Weights of a small mixture-of-experts language model, trained from scratch on English Wikipedia.
Size: 13 layers, width 192.
Experts: 128 experts in each of 12 layers, 192 GELU neurons an expert, a softmax router.
Training: 541M tokens, 8252 steps.
Below are experts of layer 5 (counted from 0) of a mixture-of-experts language model. Rows are named up (a neuron's input weights, with its number) and show model dimensions 0-191. Each number is 500 + 40 x the weight over its row's rms, rounded and kept within 0 to 999. Numbers have three digits each.
Before each expert's rows: "comes after" lists some tokens at least twice as common just before its tokens as in all text. This comes from a sample of Wikipedia text that the model never trained on. Tokens count by the router's weight.

# expert 92
comes after: ",", " the", " a", " \"", " The", " to"
up0:503522460497595528529540495501516512433501478439589462562484486492505448529503486523495564482495428457521512502513540462580485457404500471482413496536478452527540510498485595565482533472589522464421489465506543553469482462526565461483490536465484563507543557499496491454457546515480554479497434503543511504515536542491483469477448488524464482543523386447448532525531507554571525487474541485447490451459467534509444499487485506503611459525494460517526449446538510447489454495466447560466451423548530576473536484510525480554472460480545530567459491453482539471536492497436493488

# expert 50
comes after: "|", ".", ",", "are", " Co", "urn"
up0:474477507518505492447514512507459452470538445481554395569487458491519455539510431492398542541488491457510566467528517496504431461427475493410447502546437449477508552530445542473437481482520466515417454533502405457524560427468574526483469526473443536501511516476503475452449499482492523468560458479494481444517535566487407449514526494485430461449512510452478509533495503510480510474514453496461482471534517516489491553560439502486507475500533428537495522417521496441543455405508492529519499421519528542506534527511574439551539467473521469542432433513499511546477475510448481513

# expert 24
comes after: " ", "\n", "–", " +", " −", "stru"
up0:473507486474487460488447492492482543478532535450465521461491522515483511587509489500538537602519463526486490416485567459522476479459452603501478500498563464513500547479466474484465506517572520492557474490540484440513459438476492547562501517419549561533446440458484545532520574461546516462576495534505487588475563481535539524526504531509522539500520484477556499536548554563462560431482492454513418483453513518450568518476455402541505490507534506583450509414532473488467476429522480455522466488501516515449533483508506479405430516479485471461497543432436540563494529523501552500

# expert 3
comes after: " ", " /", " sur", " Pro", " a", ".\n\n"
up0:481461529516460461555539558555537455544520476528519457509498497504482456504514497550564590474452504489529503488528513538508520465399466557500453485547530423455531555514478506501449495445534557513504492467497550496493475404485551507520581518527583502525510523622519521452451580488513567464503523559503503519510549552523473499488469491471488461394504456463492418497460544506445583522499490424536516420479528490477461489528532453545507475562481436527484436508601571471484537493531433503523504490500484521459478545606517411506514513526482509521454495510506448534505453505488480521

# expert 1
comes after: " ", "201", "200", "–", " (", "199"
up0:467503541504477486494524533469515470480489473517563442483516421541545412436490386464461595561447439479550468473519483461546506454443528507435483454519440456519528534495483532565464459451530527483436447428489469519524556501503481433476554532470518540515503576514510464504462577474473532457520462477434453460494549522484475457486492495571445479500479513483446470502472472538469502499514481522443513431554459437507473465489450521489502490524522403496504460488506474451580519434483493555502443490588470567514541460516471469587510533462460431475430503502486453502435516473465469464

# expert 107
comes after: ",", " and", "-", ".", ":", "ing"
up0:408495508471502511501550530515550430464433501476498495489483558497531461496555478582454502607504504482396553497478455493444511490506567518474526413514520481545524514525444564555474539463486475481457495498526466508495472531516547448544538521478535573503519514489520420492447485549533527455509487559484431509498529469561476455496526520467446548479561537466547392479509527457444534434522474491506513465453523467496521502463559488590540449461450495532465475542459492436503471479518461502534512490511452510574523452533483532484461409575486517517559498571468558543500435448472420523

# expert 44
comes after: " ", ")", "0", "1", "%", " —"
up0:640521488520480493570524474550464470482545548486539507459520521459483517509560470523488496462507541530500526461526437493576542451439487540530540523490500432494526532374481542505476492469486529528518445387487502535419494474485584517507560490581491446428512529637523513500499472477504455557525500524489517456489462468424523509504446406562505516577518491478492457579425531525501577501559529484544510535485517492471476461535493492449500524489518496471544473445494484526469460534543500542471506511517424479478518478489509484498474562533444524514485461547514548480455420522482483526

# expert 60
comes after: " |", " In", " to", " January", " on", " in"
up0:440473475476519523495499505533515504509542476502545433507496439495550435509478453505504535583439458488536510476509470524551476425479509510466514545606495468513501499562466487535473500436535517489461509455464457505447520458440597483506529547490534537520520531555443474456387491503469556430499486498444481519590541568525474485518470535533445530444502494473364490480531499530490564493515525484487520427559555488540511491512497499511470459488467456520518507484552534429563404504532455525469459392519523572537505478572489464466456508517523529465396517511502436489501521529485497460

# expert 14
comes after: " |", ",", " JP", " the", ":", "T"
up0:499456458491539463477580527539474507509505510518533459553486448460499395514492505520495571512464534446569587499529526461464410548468513550459469481619492431454455500509404567546430536484502519514479467482447543544518508417469509508486529524487495517562534551525510495470470483449479556475540470485551458505511506526494507465469506507500418466442523505434450507506546514480494567537491454436475579488530529509494445470553502502570550472483445442537512514498548558428486438433516463474514470459526522566501503537572579441527432514510462483495469542498494516507471469499448562484

# expert 118
comes after: ":", ".\n\n", ",", "In", " |\n\n", "|"
up0:450424502502529482453547554542502510540472478527555475533447500561485449475512490475461545508502532489575554439564503556519508530473527507428473441567512508462558497503475501523491581444523518439459504458512524507479532502505557529477552535471495565476589563542509502520425482512477584491508486495534509478490491534482451488436469529487452457480514550460474503507483493558442541447531476479484492491508472499473449477499430513518581429500498382545497544485560551479496452427472425526550510435551526588475529534565520442498476509524476547559436477449562512487407448461460466487

# expert 43
comes after: " ", " |\n", "ed", " (", "|\n", " \""
up0:454531489514482492437531574460512484497515448555546415578537428532531444516531471515460580582489496474522551481567528548519495481496508541426464413564470491568541510487416545470449490470517507480464476453554495509452563434469519512497521536455533553499498564450487477507467555520507531474517475477503424518535519522518462459473532514561427486491504461463415474510547518473505546496528476432463510442532495517514480469550449492482497428534487450548501423481529583415516465505524396553498489436533491573476490528567520496512448520477499479541478460465515518526484535468413502520

# expert 35
comes after: " ", " |", ";", "|", " Wh", " |\n"
up0:582411472529483505492501529494533460472468476466507484506529459483521464464537443518420559504465521432544509494541508475502464565388459509472514437599493459494531479435512473512493538483526579480422440464480456502479469488403531518461518504483493500555536497482541443501440476486464566434541491465466510481468508569489428506431532455521433464494503473491499479467534467457522574506549503458494513487513562467425464500491497515536518531457474440538502478463506554488546419412499477538510441471558474535461528495527456420530448457556489461551449502523515456561501471509395511495

# expert 6
comes after: " ", "ai", " In", "o", "u", " to"
up0:497466507524555464457467520443515562497502520462483525575537503489446464510555512488504574593478534503526543517509447487514503543436459612474465522502451485524538526506456546454481530415546512453471486445482481439507501446517506502485571510450570519525529507509497496547429500484497543563520547500544501502516492524524509417506493505506465444555597447435498483508524513557550500470473526504482516395507496522501465469621450480554522467502492435552496479423579468461474486487514469485543508445549456521523497496580468439522428462527489533576408490491465561507459467484504559526

# expert 88
comes after: " |", ";", ",", ":", " –", ");"
up0:466445510483490526497538518442443404471439474578562489543473456608506423508545480524440603492478552480538505541522489533500443490485461470486450469541496435449500502490478514483501474549479517490492482464534493489528595466505446491451581550500498513516503603540527473488405524506474498417532500498449523506525529538429452489470528481562511448509480524475490546519569477524535571431503539467512451437485545435515463499453506519532492494490485418451486456459528569470501441454499473516476494423536469540562579542525479434488446505459509525499474512431483484470459532527446496488

# expert 62
comes after: "|", " |", "202", "201", " (", "200"
up0:513435501525476514474487412466486569472505496514485499496517515442487452483488489521423521577541522507488537509466532548443424524467533541499443481532481415560472475475493509494394488455535497396487427401501434431470445445489506506502477495437525526458528478519598472532509545481528572507539461503523427530524510525443459466467452500596446407504515503460519421541545544518493534514514538385488492526488498580502506471506517493537435454482571477552485545461524477488489493474515514494514536438457485511529468533504470453505447487472474473529484463426522510500520547527435518532

# expert 51
comes after: "-", ":", ".", " |\n\n", "\n\n", "|"
up0:470418513473533550474422490501458452482516458476588460539410505537548446500473469513495529539421525463501560459522491519496459408497510546475470553553495504496490520444503507457494464519548550529502539476494468560481449452479552483485555581452547591569564546467507471490426495561536523498510443521466440469555467514449490501473527446508451580493500437486477536566520500515431553477446524479528467460546520469533518530512484506514506439533468469548514514484540522405524446520423446535440476400470525509515466456546485461548427501493504487492406505481487481474463503464476503517

# expert 75
comes after: " |\n", " |", "1", "3", "2", "4"
up0:523442469546583480453507542484472473494486489516532464517495418549497426527555515495533643486477528468525530497490484479519427503519509523467454482589476420486516507397500578514473495482510577466453438449504480483468509430497499524492569569500536536554513553509569460540478500517469493458505525501475486471507487543523465455461490493550439479488514524447417488507499484527451558483543527474471499489491483471482497437498490480519541463482500425478535482501578539477491423424519404534492507443569481529486560506546484447513477513581534501550478484466499496533426492561405502427

# expert 34
comes after: " |", "|", " M", ";", ":", " K"
up0:404464520545493496470504488540491552449549514483547496543383419547579453496499509465518557558459564422525538501501516447456492479446533522491516488510467498520484495479475484542503526560549503491477451488564479556496530483486586424459474569458504520545553574543460493455480527525497520533506457481466480526517559454494476434448522511506458496579472564503401539475489479517480568462487480539481463397522526520507457514522508473445488498435458420486495470533494563488509501508500508556455464488501489524553499537546480410543479577561578445499469463512444489501448557537483499472

# expert 27
comes after: " the", ",", " of", " The", "%", "h"
up0:479491478543540509451503524508489543441464467504502497524500459487566483487503537523423533541474541496480505506525514479523455515475536458464515426582473508546430484510489527491524505515501526474491513466439541531523554521445451473491504511479464520548565531528526433530477453521453476438495431513471420396472489498439434437414488509536476420458543568525413545529555420402531491510510491488484490525548504465466501431478473560465563461453469514480505481549503557464579507404532411585516479446538487546494529464473504521537522550462434468570473433493543507459470472479503496521

# expert 114
comes after: ".", " the", " was", " to", " is", ")."
up0:493443470540552485415526472561513465479555427497489469550476479455475405530531471477447543487479542480528509457558466532491467547473478532510493417585494464477501491536405503508537551468584500470440457477513522504534458484449473534491502529508498531471514514511487466463441513513538559460547513481486467504521447540500496438532465531530449434399483461467448498511610517468509548486528467440498486522524539511505469520548477492477507463517479372512506463470470559438456450441520489583450473424542518538478500510552548480499454490517497487585464467492541457498584491512457576457

# expert 49
comes after: " ", "200", "201", "202", "18", "–"
up0:533443471508558477434523603444520491487485502485571491579486495532525413539562529506491540523489523459547550460517585493451484514452481456499458457552479463575512458482485499557456539447535468414514507489514503509506493458448481536510488533475523551407470538488497505538439558473545580505540506540541457571535534537504462478521503527485500519489440515391428536491533533513468476517494466449471449488435544522549505518539483412546626445533475461573459484473488501413523465440462452511485513457564474546518475529546500462500444463526544483522491477473495479473461504503502530499

# expert 26
comes after: " |\n", ".\n\n", "\n", "==", " \"", " ("
up0:545453490538539476469552531479472520492502487463536443561499472489517416569553491549488579547450495451543479524582476442465437502448502509469444457597451479525522483435467602505520483439553536472443437440492508510489465468484525519463527506460523521504525560489558471511446510485484589493555463524506454451488472552477466470480498528510453427485516544478449461498520494495550522538496506456488484429507464460540428470532434482539481434549470431524509426511553504474495457491512494542519475475545449588552537474574469455545424520549514503544446457521490493480464417472459496532

# expert 85
comes after: "|", " |", ")\n", "\n", "-", " in"
up0:579508567485496494493459500479392506458553517516393478518449472508503515615579547541484466479571528463585450485531469436481538521532457507445534486493511410435542495546484472496512464463525476581515499495494453498526505513507529475485473495491450522533513571485464487460506520470484514452483522535564515569543566537504511528506545484489530486483503489485515541533523489473531513474561497531470519579514550516452584439517494518466477445475468461532507484496482518517395502479538543515516402532531499538471617502506494508503508511444472588477432597468558444545483450506527526500

# expert 110
comes after: " M", " t", " was", " w", " m", "ro"
up0:499463477497526481469535563507479493525491495468534497571476498511495441540479490488468551466466518507564572464559428510492462515489458543471451491531487463524439586519504570495508486506530453426485434504483468502460562514523561487493521562536542545495538560489510433476444516487485550535574531533571485501496509538531446458527500473529486550477449466369448464500472545567479514471497471524522491367493502517486481505449537473538576472564450416513527498438490521503429454487495470528509490462465494566495509543584554507539484464602463531560444489420472449512513499461476474458

# expert 90
comes after: "\n", "0", ")\n", "1", "2", "3"
up0:615575502526533442532474504572492429500499500535585485506430508563495458489507545427562539518524494514523503466508548497468522491513485530422504483504500479457537424466485428471506447430481518509486543450508492496510464418493529457527537489529478456506558532553519523518495440522487409480486493474455554503541516472441496498581435454474514435496486505491464537500492507504501566464549518451390521474494459516490483498559450442517455424506538507486521461508573534499546536529527453452554551461591514486479501481489399564488457546467456459513459515508522569505471460514506587550

# expert 69
comes after: " ", " Rep", " c", " (", " add", " P"
up0:461551510518568479534511535515561498486533505537538463506554505585523430499576473416505562480453514469514498487518525496443459460497494497468419437557506492554517499406511471489480521442510530487446477396481446477497552471540577502457492572468476507577473534471525495559433495525500577428538479533542459495583490548565479478514507526537446521448457518501473524518518463490504495511488532454460443441555470499525429514541472475515506498516472425521471454506545525454551507463532449509467477436544475580542535554596540496469482472504544507553507539467487440537482430461440533486

# expert 84
comes after: " ", " W", " v", " G", " bus", " w"
up0:496447571488462531514499577493493551450496437468509405442469494546503454412562488480489515455452502444438540503509509522440437472516530532424477501533482470506483480440489460517473510522504515580482528530448430515537531475499540448432537571482537493592502531498478444503467561523484519454521427530494463494452533507492465462471551502546490557570512545486455535504500480502482492494508539459413510506484493440475525482506500464481526470440523452431556458537530553417553461423572448528566501534562488596547511534546468456547499511505477523552464477525495442505473460517498406518

# expert 105
comes after: " ", " it", " he", " It", ",", "."
up0:519457553558459537537505534513489454521565453497589402549413458499549422418527483449511503506502458427507538497552522493542501499454513518465509532573481485474504514565421554522398516529522573444424513475482455469494544480489487518434534513465517533485549496455473469462441506483426523441550409555548465475519526521460457474421499430475476485501535496483482541479435472465479528462561532485468568455496511469492508509496507496497528453503503451494500486522544539491507454438559498560488450409497506559512540520523525450578475541510505535498510485481530457490427433509447543503

# expert 63
comes after: " |", " ", "–", " |\n\n", ".\n\n", "\n\n"
up0:447419519465508514475572524462502515494526525460545454553511454493549402475590459470539540522508482479538562485540464450476452520470506546383405467562508487519564528422483545468509479470546514485471453514493532524488515457546504483503505496490507580566491517455509483517452538489508544479497495562557544483522505546544507397503527551578452477499487486451469503507523556514554501508449548505501507424516503484481476485537456492510536409530499434516523513425508538455494480461500433496484493404551511620476510508532522411496462518523509555541462502506424479551461475464488541497

# expert 7
comes after: "\n", ")\n", ".\n", "\"\n", "==\n", " |\n"
up0:477397504494520469516512554490443451485461427498502481573437512491561474477504525495505587490444476451500561503606501475478485496516470512488496500542446477524478554498481454471491485476513456533516506527473505552487576484446554531485596548511483549539538496508515470514418561529509552462528443543523444516563530496510439461505492497499446500483466448380459505465519552511483589468494468520533495462564534464501497518432447455542558486511414469538521494499555519416556459469517471523472508485517474596477542516535493445512465506555456438557492466519489551497395470523443521486

# expert 87
comes after: ".", "8", "ript", "9", "im", "6"
up0:496479476543545483480545548478501478475487471495485420560439517493496418549515486549524564551472463483527533454579518499545458469446478512435430508563489498511555506424438497488449554518504499461448437460501507504520533479476553552526518526459486523527538536532480497514434568455506551564522494533545457537503497564497484384505499524515452468516443440429438509574458502507477531529520446493516483445536492522514483499529443488534556430580479422478533469486535523419501494480488410544483481471484498552476530492571525429511439526482529499555434502443552472521462460454432569507

# expert 115
comes after: " ", " (", "–", "202", "201", " on"
up0:506472482497570521485518579514516519504489454468497462523528461507482400471513516568533563535437512441610531473575539472516453504409499548439466502577507453530484497498489490486487512513484528470474466437462519450451513489507499487470573518431512575500501534549468423500487510464468502450528436530557482514484493585529501442472497552541482463472511458459476482498450518505452568515505467464447513396514495497465478507512450475526504446540522435549472472487559522443514403423514446525519467494507413534535556487564545465483490549479478560539447484480561449511536478460442557457

# expert 39
comes after: " ", ".\n\n", ")", "\"", " |\n", " —"
up0:447501504509558480497486565484515533484514491433514483593516500489491443553541493501469542507439499470524511478563547445443446464385501530463443460538500478480528471446469533518448466470520488510452457491452558473465542443514535481500516551407527545507498523489494521530422507514541581492558465475489458481527495567480447455518468530446440470432515515430460474538504508493553571436454503468497485472485511505574469547503431459504532463505477408520550458481569535487495450441483487545584525501468464564512536519556484462539497443526513534544402455478529502490546472474418541439